config.toml
activation = "swiglu"
routed_scale = 1.0
balance_loss = 0.000221
balance_bias = true
lr_router = 0.000818
norm_eps = 1e-05
beta2 = 0.99
steps = 7647
Below are experts of layer 2 (counted from 0) of a mixture-of-experts language model. Rows are named router (the router's row for the expert), gate (a neuron's input weights, with its number), up (a neuron's input weights, with its number) and show model dimensions 0-159. Each number is 128 + 32 x the weight over its row's rms, rounded and kept within 0 to 255. Numbers have three digits each.
After each expert's rows: a language model's description of what the expert responds to. This comes from a sample of Wikipedia text that the model never trained on.

# expert 37
router:081102119150176138104178162127120126119115151082199153113133143151131133092141169125097108102114169124139108145115154110128160139067153136112080182175142086119086081131145045182157126138145079105160089126136094173166085054096123176141142096129113083082147130163159146095153091126106109095092179108098084106163162176115128146114129135108130163077173085164043170098079162119142155131100139128085075140142190123120115166117127088105222126125191136097087131106138120134154120094101106
gate0:110096124152131148089170159107149154153140176116159166158165103143153043077091149154126107191101108128110109192151208124129112179148141111131125148170134111121160160078103143202103141166119076147152095121147210115130107122116119103131135152119135125127146100088173137114103088176156142119080129142106136092040094087164146109120144148141080109042131108120150157073130061141117140146074188106145112093163141155221116126121132110125182142170148117131139131144108128126194181150116154
up0:147133182119147150071148151095107092127157105116110132122128129118165038102112146165111057112102119127137144191122106163123128141111125091081157107094126147167178111121109098095145120128146056191130168118178169088133067121129134108186068087124099163101121092126120150148141146199085099150156106118100092089076085127159143136150096140094141151069133127122132118082102114138150121134132193098120100062143117206119136153082184136168122123165115158174209125191142163111149102090145180
gate1:181144102072090091073123184126094122142133192109174176147121167133175140146118127124122156123165123124160143084042134098211078108139109086147154119112130163129070137126151165182109163087140106085127129109111223143142081121119121145143078115154121117097062115117123122132176071086089116159140140172106108106118106122103138178146149172120126141139113169109156067108195116061122127135183096131151113119181121110124105139117131152123159148145095085183154124090138198149152087178153164
up1:100156131116095112171122063168117092180082147095074137140104183066155118107136163129139067183125148173079159165138111171155127141111131154110084147104118153157171149168120205147079194084148135136119111133149171124136152105195141065117120027192127141150127119124094131162155126128077122155126149109064154125096124078066132164126141157123111123107117125124188135115085107096104094129110119065145115087075086158133138158117132123119119185142124073172173082146107178142098132110137115
Description: Periods in abbreviations like No., U.S., a.k.a., and at sentence ends, plus digits 3–7 ending numbers in tables and scores.

# expert 6
router:070150049105149134112135144112128154109093165094119109193170110127093168103149177159088121143131154129078106152132158123149143106081163130119160131147092113120108116175099093124132179109165096125141121127196114172179082087122138192211120153077114105092144129153179194068141156109108076145087184133166098114164172160114148098183164088115130144076172151152080129160118172145172117157129112065092114163166178140076174145122113069108154140130133135130069158092106128129108115104137126
gate1:102136124091121094176114145164106158089145067145147101153154122137165174115131207121129085162147117093104168185146218094156165194091179143096114160114127090111118112104135122158172137096126070134132163102139166110135112130158121150152103127149108109132156105140097095062157141063130062081114150112129148125100162122116053072143144109167108106078075139111107116043127136094062120107174142077158135112073149189175120113154144103142102102125135045143135146151173137132121127085115135
up1:113095084131114115105129145168171142130073112155182157153141119108091124154121132171128117107165174139132153089125178109133118168096031108095116109127142079124058080180140118129129142069156133148144090134167095134168082161144112078125126060131100102111132130107141150145166104086129187150136148114124182128096132166181119082089155158151161088128159105082171199119115182154127101176139071138120142092087117236117179154117127191171139181116094120154127148119147103127125153183154113
gate2:132152118147136194119128112125079107142112123102061136086118149144151127103131070114126126104113191098142117186134105108055159095146139116100160123179177163210094129169145064112113080095166084141180145097105164095145126118143161114111097107165130172129123116080142125128123106092079171087141182120102076099098122160103117143151095101186099153139174129120126181061087151165160082091124163111078147124107115089123134188127159105086178123149190102150161122088128098167148066125189112
up2:126146147094107185134100113095082209177143094117085200136067129077129157109102128118152154101125136181155119101110093151112158110133127114156166090137125170164177186192127155080092113119148163140131102119109153081122063100104182148117157105157074184126077126177099100112101117131097175139119086083126142077152153120099141098132166078145080132139149142077159108119071156139135144070113130062123116117167130125142183130125110129093190121147114115141122063063138155199099104132168126
Description: Word-internal pieces such as ner, able, per, ro, especially surname endings (Fenner), plus tokens in LaTeX math markup and the digit 0.

# expert 40
router:090138120113184178128177185139058159081111149101114192127083182129119090110141127151085089143083153154174116196147137124171129140058109153133145193158126121121165129188108153140162131171135090110138111128128101183124121141138136139159147103071110117127139129143124127092130116137163140085100145128097137117111130160030148098126124136093078103101140159132105150133023188165183123119154159142087053137123111161124177160116091101125132122129127118079052139133097110143105060080150142
gate1:120173171158134117161172138141135106080166138095119128167087147160107132110144179104205127106081114127134121096151164134068141096122149128158063165161136123050142178096103154129147099138185082109170064123113082146125098116186127138119198166154117152111147138148107128104098146136235098120135103112091159125138159099136158163178135122073135139072061161146120147096159150152132118190126134110115087106150116115192143127158121120102142120137145119062080135166155086139054112065163114
up1:143069112111113130131111093129134219204057109136156128120193130148118129105085119161083122108169115159139121116134106104144135187146161118078160125126102160166087053120142085082099162091109206077082159138138119083155148140136140190151054116149108083132175146158128104129191119157056115138139164134154150111167134116157130112138155043098146095184152127122120152169184126145141132077168143092106147108099093166112087120104174135101109154130103129110167115092129102109156175169129113
gate2:152169129101155124140152098160090118103163127081082182143156172118128149089117159109118126140134142151124111132191143145062133055151179097112079104100082124124221201115117141122120080117092170125133102114140137142106147103129150081063162123121142206119148148187116125077143150146137146050127128127161128074078106108129090162175140124095120076138089088173112157084121109084106092133090148138118109100064137203121097175132141131140180141178120126111107162113195102131096137188130135
up2:108158193111160118149144097118120108158128166203132071066132153121124076145138104120163133133104134173156126115074115122149130129150139149115112164085151126099108128127113141136096128153121099068149135156132079104142167134157129166132122095116141167205163101079133146155112079154149117101107095100087146150122162078114190137126144151137184078105079187096120141179205184193109131134113171093158124128101130033128148041137133110064100106111110074108129151169176092185097155148117104
Description: Inner syllables of foreign surnames and place names, especially Slavic, Greek, Indian or Japanese, such as Gal-at-si, Ol-ek-sii, Na-ka-jima, and possessive s.

# expert 36
router:096128134086114141142115135141135158056116115132080127135152143127109137077110164108143097107137139165143052177168108126118148141052097175113118189103129149138175043120090142157127205126151101158130148117130076158113139152164110132092204049143130124133144127168125164078170168112135124126090131143116103127149162200126098118127155089065111111075122119180047168117084182122116090145138119134126087129099115161128180096107079126129131159130142154139066130149093159157129060062156125
gate0:136155103163175097166143164127147085089156233097145200088072177123093150140150130095143121124175107098097130098084114098145160140134131140109157137119099127093139126098153106148124157189136131164153088063135155141119047132103122132119132129084166176110126126065140127114129195133118166112127160119108172100129121165089114196195122091112083105086164124179093111164121128113176149122184099127158126073096149188150152134156133120149126140113081132133115174146108095190075126152210153
up0:177157059172143080116151131092137112100158112138141172103093112138151103129123092087112113188102100070130111131102123093171128115125161186181125148066147129144097143100104113122118162157082114052126117103112059191155154120128107155188149141201182186104152114086186109184108091163158157112097146137108115120075114110120099163175212161126146095122137133161110166153125129167148089135153135115192156134136159101152140131162105114131143122097166111116053134160136099172085158128193159
gate1:116103105142190106149109112056125127095118135114106065150148099143113139091144163111182148068138162188162093152105166133151106102101138120110170112152180121088111158140138187134090093173164172139178112171121121079100136099143121123132111163094131103145116166102156097100083175103142118109154191123122173136116150132105076131102101137104126138119129148072077091083164111167152138109149056121094139056140132150153235150113051131121188153168096094100122147119102209114117135076133113
up1:065158076155132120149088109092092178169135153165092063178155204126136123151145159164164065103145128169134121167131161108105129128145138104106077068101140185132066112121109077090134147137123136140157166156171160130151135103126167206131201108141157167114126091185116145109091108082092118127118133133112097163079153140168065107094128125094129145063137098066083143151104137178111154131125115105145143095168167128093125118197086141118168191139183156086145126115126132108152186113123149
Description: Opening pieces of words and names like p, f, b, c, Is, uf, ist, plus his and spaces, often in biographies.

# expert 60
router:085124072128106175090089142071098069113121141044148184108155117128099110105194136151139098128155146158120147177201095121160156113057152142099126178164145084104150131177092105105138128138131099117111073128114121156170139113136132157132201111159122089090150132176185127050158168118175123116099148148166109082145166153093164139149116095119131084095131142113066159105102139158182097138157175145116117224143169143138168090144145089125139148131136149091128157117119151158126060089127139
gate0:074208121104113144121104105143091168169101129102125118105150138151124108101121132101082171115187213129074128094087127169101136134093150168105067146110133181128093116128137163105122149125118097140165122092131106098101161062125099160161129084089052150103103102123106154143131077086126041140092140098134155150121124157068110113088184112144141152163173076089120126094120221126140071129121107192120118154166136094120141174076071143132150100143103150148093148111110149168134077148123080
up0:199064114128115106186137130062184134097178161169089150159066105096158168099132180100179055109089087141130092164094123120130127111113142137130159100085142148071150133145163160167190120151228153124128158114144087162137056167136131117110145087110141128178186141119125133111121158166111132200159091099096117138132148087161091133169138133096098129118111105152122071107131103139087183132088115118156111055057136118171106104104144171115111158124092114136162093114125102128110131137148123
gate1:079150144104133191114096153063100129131067078129114100103130114201146091128173106102157131162134094108151164146146132122147182189083059159084198158114179117065125149068149100189112136177184078126134132127115073113146151118118097148136107173145164142141113146150113132125187089107066107066158153145158103123114156108151176164096111151191151098135122181148075142107104109154151094109183155122104210144130159154124155117118131132143126146108175131171132179126148140117152138117150077
up1:195145147116130105125116018109157122156095135060086124125163164097206167142154132148122121142140123103100100148130135140146114073089131121191076158100163144150138137133088157102098148114112166136093129126149130143119126116174176132101156117098151074136106170120113184155127208122157155156062107209126164140030076081105118114087147129116130126193156112139106084111164161160111095141071095154160173154141099141115109109115170100135085125073084120092104152103130132137153100082130145
Description: Pipe characters separating cells in Markdown tables of results, standings and lists, e.g. Name | Location; rarely while, received.

# expert 57
router:120120111096142156103115169124103111117072138120122117188229138127099124128136173135136106107106160144156096127181158096194174097063190163049140132128106091098109133152110064127115161146146095147073067127153145164059130069154128147126129099097130074139156126167133113080161175114157077174081142122172118118146197180142156125107171098127120089133198080142073144192142115098124102101131097108108109104101142151131165156170110114106169110131104128116079158087089146152140106098140126
gate1:084100152103119117190164085087162163131204121112125113129109123155099136128116093135115101178087112125117096147135127067119171146072104116135158163107178121119141121148063156079126090163058082136155130127159103151099108148179125150061140129109116151095170067150135114127157096137162138136188114132107143100150148136138124092141184114096118147122056168109078103155053124079118195113123148115080060137105137122201083132164112105138142105141139129087026131107151174103110142095175130
up1:112135165117099134174094129098121133138142132169140138098101121126071106121194109124127108098137050150129175122157129047111178136136134137152160089181127142179198175200191117085130117154142125175135135145186165144081073096148162041171142094126117188142104122130079105118171143135152163141131129117148122132141169122135136109123119099142099141144177116105162142138039108079137129186084170081118132129161140141081081186124135123138129227119139116119147093092124120144129064121162133
gate2:123096102103083131214174143213119110122149120168110115113110153112118084093126139148180202149133079115162131081156082025166165121116149097175087126116100084113149121144174109137179135125110144116133160103121082195160159109123109087101122130131083123154109115143112155146119132141123124144129176106113154096199179085126150119102193084123118126109122166109080104136104070154082180075140090102099140173132156091121140090163163137124150111094140082135133153176110150174143121080056154
up2:173113115149157155172107157157095134150129105112130146116130130073082100122141120155151111167130175115124175073167082138153158089133119128161118132129132096069131145156131106139135140080128090157093121115113168126102140168157171115131203107140106161063110117184074190148121093111115106127085113115195138093181181079140159135104138126171108132135108125125107134168082116155091100152106127092089168120110119167118147143143158152194084144105100100154097152031094079205061172116170212
Description: Opening pieces of capitalized names and words such as Al, San, New, Her, Ri, as in Al-Zubaidi, Herring, and hor in Shortly.

# expert 7
router:092129130102195100161157120074078163099122155122071150145165084137100132171196158132154125153132108166119078200192118109155149113060179155088087141180100132118114090165078124169157139127139096113119094077112108154118098153143174150120151118086122133141169116128123121109123151122141074121084188161133099159175174171124154063166131142140125154052135168121086170111103131162125069152135162149153108124103131159136145107130141122068111148131170073048065119086126148137097126084097163
gate0:164139075109114122087094147200078191121102173124118052099124105160096097068171085101108131124078149098142159048111115109120132112181206118107098090108054112130142108137146142176144109110176156121113097122115107132147112125109131096118154164125139174124146115077118161139104159164115079116131157154177115116130080142161087145086119071111142093110122175215117098104152127120165092135128152136117178087149104103115086166173168081133136134088113132096105166125152091154130187075066098
up0:152082108070091089182109139155111188158183137138151181144116149076136129119085119077134099119145129121157101154142074162156206136121093109124184114126129121203082171104130051097132116148125134155105134133105185160163210153149112138089131171138104105142143133157124129136091126154133136098144141107105053090119196160094153151119151138130098132116156154128106176104073054122104098040177147100097101109069123121045118123122123147126171082136165097083094142139135112128098131119127144
gate1:171135139115147144161107138167103105179159122143058138150149131145152172191115105202122151093202101104134178145113093096110105089132129172094157109125107101163089129134131111085194172105149110102155158147092143113102093160174170089179121152164156087151106101153106181110113119145158131134158190088136160084140151097113125175139138151144148093110143149182135132105199173140119135130139091126157134102088101152161124103109233182142169071119091068134140138115109107081140212112138165
up1:141090054122152156124132164076112116196079099128188119194125119128162168110158159119183155126163130135132083160177161083158078140128110156109145168126122095165086143130136155123086146195088100090179136140135097124145138180140139125126133099095169069170130045105140094154110088133122066093118147088139147114157139164130121081103138108115131147111191071101123121115056122151124156090161127154116124084146128106111090191133063154120138187116110110060073155129153158149123186146144175
Description: Spaces, line breaks, commas and === heading marks in tables and lists, plus with and the after nouns, e.g. "road with", "located".

# expert 33
router:042179094049111145115127164121104157071116140101149154143123107128096115120133159096152092099077142150118090149144097158189124179079167204158170161185155147094108070147095127117155142190129133143122077126080100166104143103155120142156170123082123153114135129149106144070133152166143133123127163182084103132156178156055135107142163100149124082122145177161068118113086170175127100144130113082093148198112172119121178174118133113096142120128126158090077129125117090174111074133156129
gate1:188095141136134119160042078129169086120128126119096119099101139094127128167105116143138106120138147176107165090109116133133090187127126142123118161153136093078191114095109141143134144146219167138129101124086106138090115121159113117190132124166066126137098104097088146122150157079162182129121086108059142080178126094097044118114167151125113125155100143133123126112093215117153128078183140112091181131132186094124115124134142147084181155079116088073094112116125127177135052133165094
up1:115142172114153082143170122168117174105151145087178193146073108133069120050119099136091169144173076120102115157101161103172140083110078095125134187064178129131097162094162122105126115172071137116135132113107104115175100088090097135160112161092135116044173161119124114138134129134155111132161227126151146136128134113139120120109106141127087087098175153125093143116185089127147169121149116137162187133103152170139154097138119121149154161154101144134109137220152097135109170046160120
gate2:128171091090091157142088162115098187021116170101181165182084103131113076120083143082125110129140118103150133107085116178149150139146105162135104137112190166097091181104151125122131104148092127102137112080113105126144136128144114162154159133090106131173111119157130136133102157162167166135118184118041175116092200137107119123099145108096220133134142162117086127121159086118064186139099116094113112120117135141129141116115138122163199093173074103139120124096144052130135146137188090
up2:095169136065191185099096139077132098088125138100123137140138116111109104139112110085136147124085145131124196131161125188172107183105111170117163148108175122134170130139137129104120113127092103146081139162136116207111115140126149100168151041099186110075161174144149186074096120107163097167133147118104128118141210115144148071143101164213121128107147145158110133166089187145137146087130100099175044098149149118136143163165154096154152102124075103104114086141160120104147163168113097
Description: Species-list and title lines with = signs, verbs like is and released, and accented letters in foreign names (Otepää, Tarău).

# expert 47
router:106153142114168131148129170163128116134128150104157156111153133125102106112124141196142109099122092106070128169170092078156106087041152168070159165131118136077112059131107146129145075192095153138126142126042160170156097072083129155140197123153109091116170127172133130100113170163143090155136136138103111100136183116126184126109149150104113134089144172117086134113101120110128097138102111110084127156124166133106210136103101109062151140123164131088027084122168138157091146074107101
gate1:097128075090111201068129127136096132122146082115120163130145163129094154146154127149172096143131190154124168108172081188114100135108094177126127157132099164151063089107124079063080130098142119148099135141151120131106130182083146112155145069089089155088130125114102150073142092066129165117168068154137139129132094162104141062150164121072163117116164127078119146125087187125150119170130138138079193102097100130098101190080194168123123125146098146152104120145092112161087140124092195
up1:127146139170203136142143098047121135160073144131098133096158193154117109148144104122107073135168155152116155129140136171148126126144104189139140121133131169141168150134136133124106062101147149107086158170106071183204156176144176066092143068161132126066116123154165166091126126136095151099148118135119167114181145126197157109185120119135145128134138152063144090139144116158118161099073112146104123127139159027124103102187100124088185110114147099071121142097135108154128131098056141
gate2:049121168168134139128107108140129169119080106120087055115142152124145136113158156112126201120133155129117163100129150100124108120191156100129109061119172142076112173168122131182152132069151102046166104095159115109128133136146121129196125133152073084131219103175151147111100087104111090160110073110136126065172131104167133190150157119101140114071112134106127142122174145156174150102117154134134170124107148124127141120103161196154156129139171107176166099077150129084105134132068066
up2:142072103116209133152121203089099104100206118144140165173153134142154095128130154115132107174095097099167134164169162143116143131132162142132132168126131107121163153089119095134100140184156156120079107087124078170109126159153158159099208126133140148203137129138143163159155146145172188093095133090038128126152150123127102094120174061121129092168198189114105096112098165154078146181119109103151106136100083100124123067127086110117141123147096045146112148131090128123103121151152150
Description: Single capitals or short letter pieces at word starts, such as G in math formulas, Z in Zack, and DNQ.

# expert 10
router:106079121115151155110182177132092102069116177115136164163108136128095074132175175131156121113093133128187088174134082174167117129086126162165150169144174080103138124161137104123168180153165096145113124128128100157110119139156142121144173086096122106122109129162115205089161178143182120143093143101091119101129173167091193061146153111130083118069147167093111153159050191138139124150125113100117053116104134159111208153137135113088149094127131121092092129149096090162121093099176159
gate0:087152118100086157128161103141121143117125164117207150174075077096123161153161166120120142175123138143121084145178134121185138141151168165166132153141108160103077135138121151149173186141063133093123101077152172139102187177147164097126105115174151147129096100096105160100118127179100106121128160112102126149129144049134108142123125145100145109177108186142098126149020095163074093163133151119157081113153158106130162089101115117102092142131160156073053121058121139088102153138173173
up0:134183075131079158157077195166141113115161171113152119155159139170162133117109097111143145205120116090169101132112095176188129148104180135133195167157101166123088144104120080079127144158071159136074148096115128124080131144141172098115139110118173124135120151109100153125084162173149099000128158096177107084104169063130129130134119148158178130122171152145104153133091109157058079140155135107173105112096100134142128122129113142129126149111125153149046111093104140091140149128153173
gate1:087130149165049182172191088108165101150150119120079155139124146146071112155171147175176149141103097108151118088104140148116122116081170148135174135131136095151099080111130157144196129140134201139151115117140139098090206092081114138093110187121083109071173096115091115152067126111096131192119152142153097134125103108109183156145079157120127148140039083090130100148141147130109164126106141148114172101145118050159126121153175155144059119101161093093147084098139124120115143118124178
up1:106088110091083188111178176091098148103177127122108148111120137165108125134137125109158118185069066120139152107106115086132134086102166117140194216117138106122164093105091117100123135118084194181140089121144131118135126136159156114106137157163080122086153139115116130125096151171170144111118120107131122093085124109121176090148121158164109071115136085146113061133137097178102158149080120092088172071112147100131186128212072149166154118185124039084117150116079149124098123126083161
Description: Middle and final pieces of non-English names and words, often Asian or Slavic, such as Ak-ash, Ira-q, Molezza-no, and accented letters.

# expert 23
router:064181159123085173126132103111082135025071097048152120150072139128150089127149117085121136158140123136136112130188166121114147122087116173100075188106145162113137090138088098172130156098156089132139064129116117138120127162145137146176162106088095133100161128142134160102181163072184081160081154179145089112107161165138167107190131123135137158070119137150095151080119138143157106141112133143125118113144189161154160150212119118117147116131164111099121207130128089141153092090144118
gate0:160189124091143119064125168111126127069114091044136120145154101191125132121104154135086126145132153179077153144177129163110146159116182144091187199124116126065139098104115114148088078075099118171172130109143171106163068143057126137121141132085045135092140105131119127146158104125159140168170131148086123099139107161137108121136170077060129125114132097126090057125145166145089114205094127089086090115153143117105131134135092149072119130141112192120137144081117133125109125066111108
up0:137118149170155125133174109137120137177142123147139131183188163145138144142108152143142097130131066115127078144095109095207093129108105095164119155104075114134106086120092135129128110169125081123078101106147167132155123107200140141156156114118138156120163154165144084107179110149098219165155178156121084127104115174094111090128167093089139070051141072217124118189072160086100120148147110103082141111122178154144140167102141164109135128119132141109101162202097125159161123136082190
gate1:074174120143093161121098097102158129090133116162155100121130169141186138190131139110087094155138116119145119130103170105114079166120154168125142167117120145176106157049078121126090149097180104047137167168140110176139137130145197128111098125069092128158164131109087143125142119126157167148117152137156111061139134166131202131116059171088156095090152113138114116089136170132086071092076191170125047088137099139143135117159169121128107138121186106124109188141153093115071134131177129
up1:150099116129101085183122143187140069071137162137178112136073134107142143107100108136121096144093133123118096208151170158103114149120137176123160123091097073141092109105115175156104124162136093130164132136112131194166166097108125151123149174161130181106135129157146164126087163129153090100164108116121115079072145166144141167080182138120091140054105107164099132139063140151076076211113147095127110116089082183089136077175120104128091128129125147148132188124068148145084173097157083
Description: Common words in running narrative prose, such as to, he, at, as and leave, often after the, his or and.

# expert 58
router:082126079113133117081151104106099132115096109103115133158157115128094126102152206104117126120058130130153066212202077153153166087106172127125124135141126144121143108175165116152163157136122074117115110128128157166134138089145165125127184125111122123135147130150126164093158176112136057128057201128137150078105134160098131111198170124161086116094171114102124126135093174106116132146104114108138121146105183182122191156143148071103139094127167087054053156093082111101073117157099137
gate0:126162135125129122163194109179119130100098098107146130097155059178109130120109159130175149149107130143119175159150113129141184124127161124126082150173107132098122148116124054140200166101117142138126148128139101097086092051102167092084140130099129150054170105172136092105126135115160165156086133149142135112116171138183129113158155131123196166150201168099117130180158052131069107171070087168184108150127196092108128074120093121156142056141119140086150152153129104096135107168123114
up0:092128152113070108103114124134124112105129107093093079134089145118114141122062141116127132082093157130189133144120077154178115115148180080108100108133118187098114135110136177134105147119095216169114110118101157078130055161154103151148172145113156152099141154180175157117108151114124092127155124068114119134166082123099203127171046061147089123144118131112146076142170140083120131177114149137151155104150118135105169097110136146126078156126119201097130117141108099128021191123122179
gate1:081124105086141162154123110148138130134110154134122155086164141105046155114067109091162175087123153172113162146124080057127109166093105145152207153140140104139113127143127115130212140106083048123130100085122146123099111139144128187171130079117144164138142091149136161112117065123147105097075142099136144112102120144138128125130145139138171088097139158073084183133139132133155109102109110104151137123164177055139106180148144140140106129134159111157107128081172093198109181139240182
up1:092056134110117135100132085053127112135159211158156110102154102134117128153163141150126162130076154105059164133124150160118155124113161071073187104103127129137098095140122114109150155162156139047110086120113124107140054126106149126129131121161074105107112131177097161064142135153123090197107104092122100117154068120136195152131162040175134148208138136156125146125144141072110147077109091087127174148148068110164150093146104168100123114127175135114108111111136173084110151138135101
Description: Byte pieces of Chinese and Japanese characters in names and glosses, plus sentence-initial It and States after United.

# expert 16
router:078145124097193204123166203057077141114120114079120099154156128128120135133185166132118077123107132161112110146171162056194149109079164174110170150142127083121100124174113085155112126183147066157163115126132137185114143093166145128153189143095117053115152124158158146095131132114148104102108145147153101130177173145110138093130131108102100129063091146118094137112091095120166150127104129065123124114115150131164136174169085133153148105128125098085062138040091109135139107107169155
gate1:111110132078126165156131114160169095144104145157116163132071114127113133138165103114163139103159133169167135114127052093113109183123139195152100117163115116120107127195166116161173110157155150178153105097171090119141128157121097108178048054053152046163118157117129140094107128148088177190132122151096114066193186103128133141092107118122108169112091171127130120184107141108150185085122135136192070106152140189151152132096167152139111102157105095096153139111107103088164119145154131
up1:126144130103090131098110182128115137114153101107150078095099148135130100125143117150167122161101113102106206133189148118100085152096132126104172160102123218120150152101128097089108149096088110153079130145094161145133121156088069169114155147174125178110130182081117120108085085128156114122185126070164156185109168159135135065133077207113139142154143049132115105102154159183096121160126118163140105108127105091074119159196080071160141090108128153142105077138123131192092142143109078
gate2:116131152096101155136085153133097158128095062122134081138119126163105106073148093062107079143081136109147181094145149078123162107098151122047162125097159108115141157168099127111130137155124094158116079126071094181096108071142131074120161113158121171146185126127095164141160189075126162107155151152156177086094182152149103133112080108133148039128152130116119193150110161116175165110159128127103098127129148147164185188106095156120191127145157085115095099123054111112141150087096130
up2:130125181081109115113141207133040142151110061161133105173077168151110091113098071108053121134117108102168138141176164064150156096102084164076152131120154089155119159129162101113121121146108124167111118146141097153115122121122104085133119094108170141167183161154114095138147172096084151133160129112134097072071149135145108112076087081153149047151101152119124134189171109105155155074160110125090102106135096146179161140120130163138098157146134167174104078123067129120171141090157081
Description: Number words and the digit 0 in sports or tables (one, two, team, T), plus word-final pieces of names like Pir-ates, So-ft.

# expert 61
router:081169164144181174135141194108082141112130129091126072113145127129134066165133183156113099101092146141112088166114109127179147103066140164096095169143145102087146064188103093151139148200167091115108092128093071157109134090139148153143149155094129100143155126124186166061154182162160083124106188164117140140134185186081164122128154130068090116053105104118079165131127189123145125133149121136139119151110182122120137150138135139160148080130122155110085131131063126116132065113155138
gate1:103124141178154203126103129096089149191145113136073095086114142108120109123149186125160098089116118118105078136122097139155118087104136130126104091110052172094079088133143102062093108060084103133141119125121136152084222109079107107131185137086101128123158107108126165131143127131080113136217123138184105134152123148125139189085139119095101108127113067102092090149084159098140136092118151111142086152126142102121103160074158071165134074124118139155123106097116102148150106198087056
up1:140125119083123109106130150172070134041104086105089180102101140126111154106167037145123193121165150111164170146142112115089193125120092152153160197083155107136060119120135136103102112140166158154109166131110126150117143185072084173171115141110129134084084154170098054145108091135132146079090158181136145113119096103129132139141097120170136160142133155176117128059125079128151155148107167125096128126140084187111145171128101102105124059134124131127095143140187126144098099137156211
gate2:110168164146172098171209143117083078104140137170137175157060118136121096121172137122160151054088119089049130189106161134164153135133138156121128144101095124163145087120152165098172102089117124099159112143076092109133140117140135132173134130123131213176228076152096131122133115145128155096119136117125161094144138121125111163085160067094158122126120133173059115165094123146075153105138126119087095159138146114153167156140164137116101104129085163128116150131107095149058106064150060
up2:156097167087163159158109067150148125112070147116151156113063148107133113201117200127161051123133145116156160124111129143142145137131103095075131152097144187149080088184158094129121110127180103151133131122119191117147166127167082107119123149160076134233133102108076136154159103106092163099135133171134086131183116132076158157097100134123123120059125134158143146128158109165113178075144111147116058143108118157144132138140146125119179140123143092117172183126180056111076158152156096
Description: Words in articles about music, such as album, band, song, performance, Rock, and pieces like o in balloons, bassoon, et in Ballet.

# expert 38
router:138169106145164138088120195135102117096105146115133158165104157130139096141122192130119075132101104113152130171195088145139143115092144166094168149142065151048151119179088103141137203167121076140116074128159136174119123138133165145191163097137122123104146128119165174081162202165167109135112118110114151130142201151112163093131165096074111160075132158156093093128100156110142141175108116086133117132108161129092205170146141097074187093130101107101084125087103126186099102082137146
gate0:134166125111089103101104158160104092086091091120073102172099144111165110110167099123115119143100149157140132124143137074155094107076087171105167120076156150120180137040121092176159152175134139111148120120042069149137149143097087131106168104140100142130142085163129134109167148120125126164061120135156133083065131192132108051154161140149121027104170147151141107133126107151115188168077121116139103106150210118096159110179126160110185171142164133140113135129165165146113141109115119
up0:118133128124129169158124088133147174072116135128142117083148145153135148117076119107171177139142122124147087132113095145107164169149151086126103125117061157185075173199130082128049048137112104159059172120108161128126121147153183113134122131103133130117143134109089132162087093075121161075162127146176061115159118113124102170091095170122139156202094162111069144087122152117113061081137116162084109154147098125146128165060127121150062110102054132154108151151124112110146142127188111
gate1:085181156141183139158127131095125108149093122117119116103124100112221078081115189124056139136134144120129144104121084160095158148166133090153117113143198127185131115188090136177151086170174089101128137112074094146182127137180141097123098107137145127073119067101147123125113099102119144116155171113116132151145143093129127164145099151091086140089113157194093141122148129167126124108148150152171133169103202098112107168134161115104155132119112133080195146156158017087146136064124163
up1:132116140158189089068135118145191104148035099083107150104084151135174102113099078119057118093134192132116152093131123108094137098095101165117128144103169160127090082164076103134136079096154162138123071135140119129115130175138084087148138092153107100089128105156113129110142094086146139110108134165129068188137126098082119171103147185125072177147138125118142122094141172131111131129127152185110148118174159168174101129108101121057213139112131086125125164110120066146096112181189107
Description: Mid-word pieces of foreign personal names (Ja-fi-kul, Jo-el, Ram-ón), initial J or Ma, and digits inside coordinates or numbers.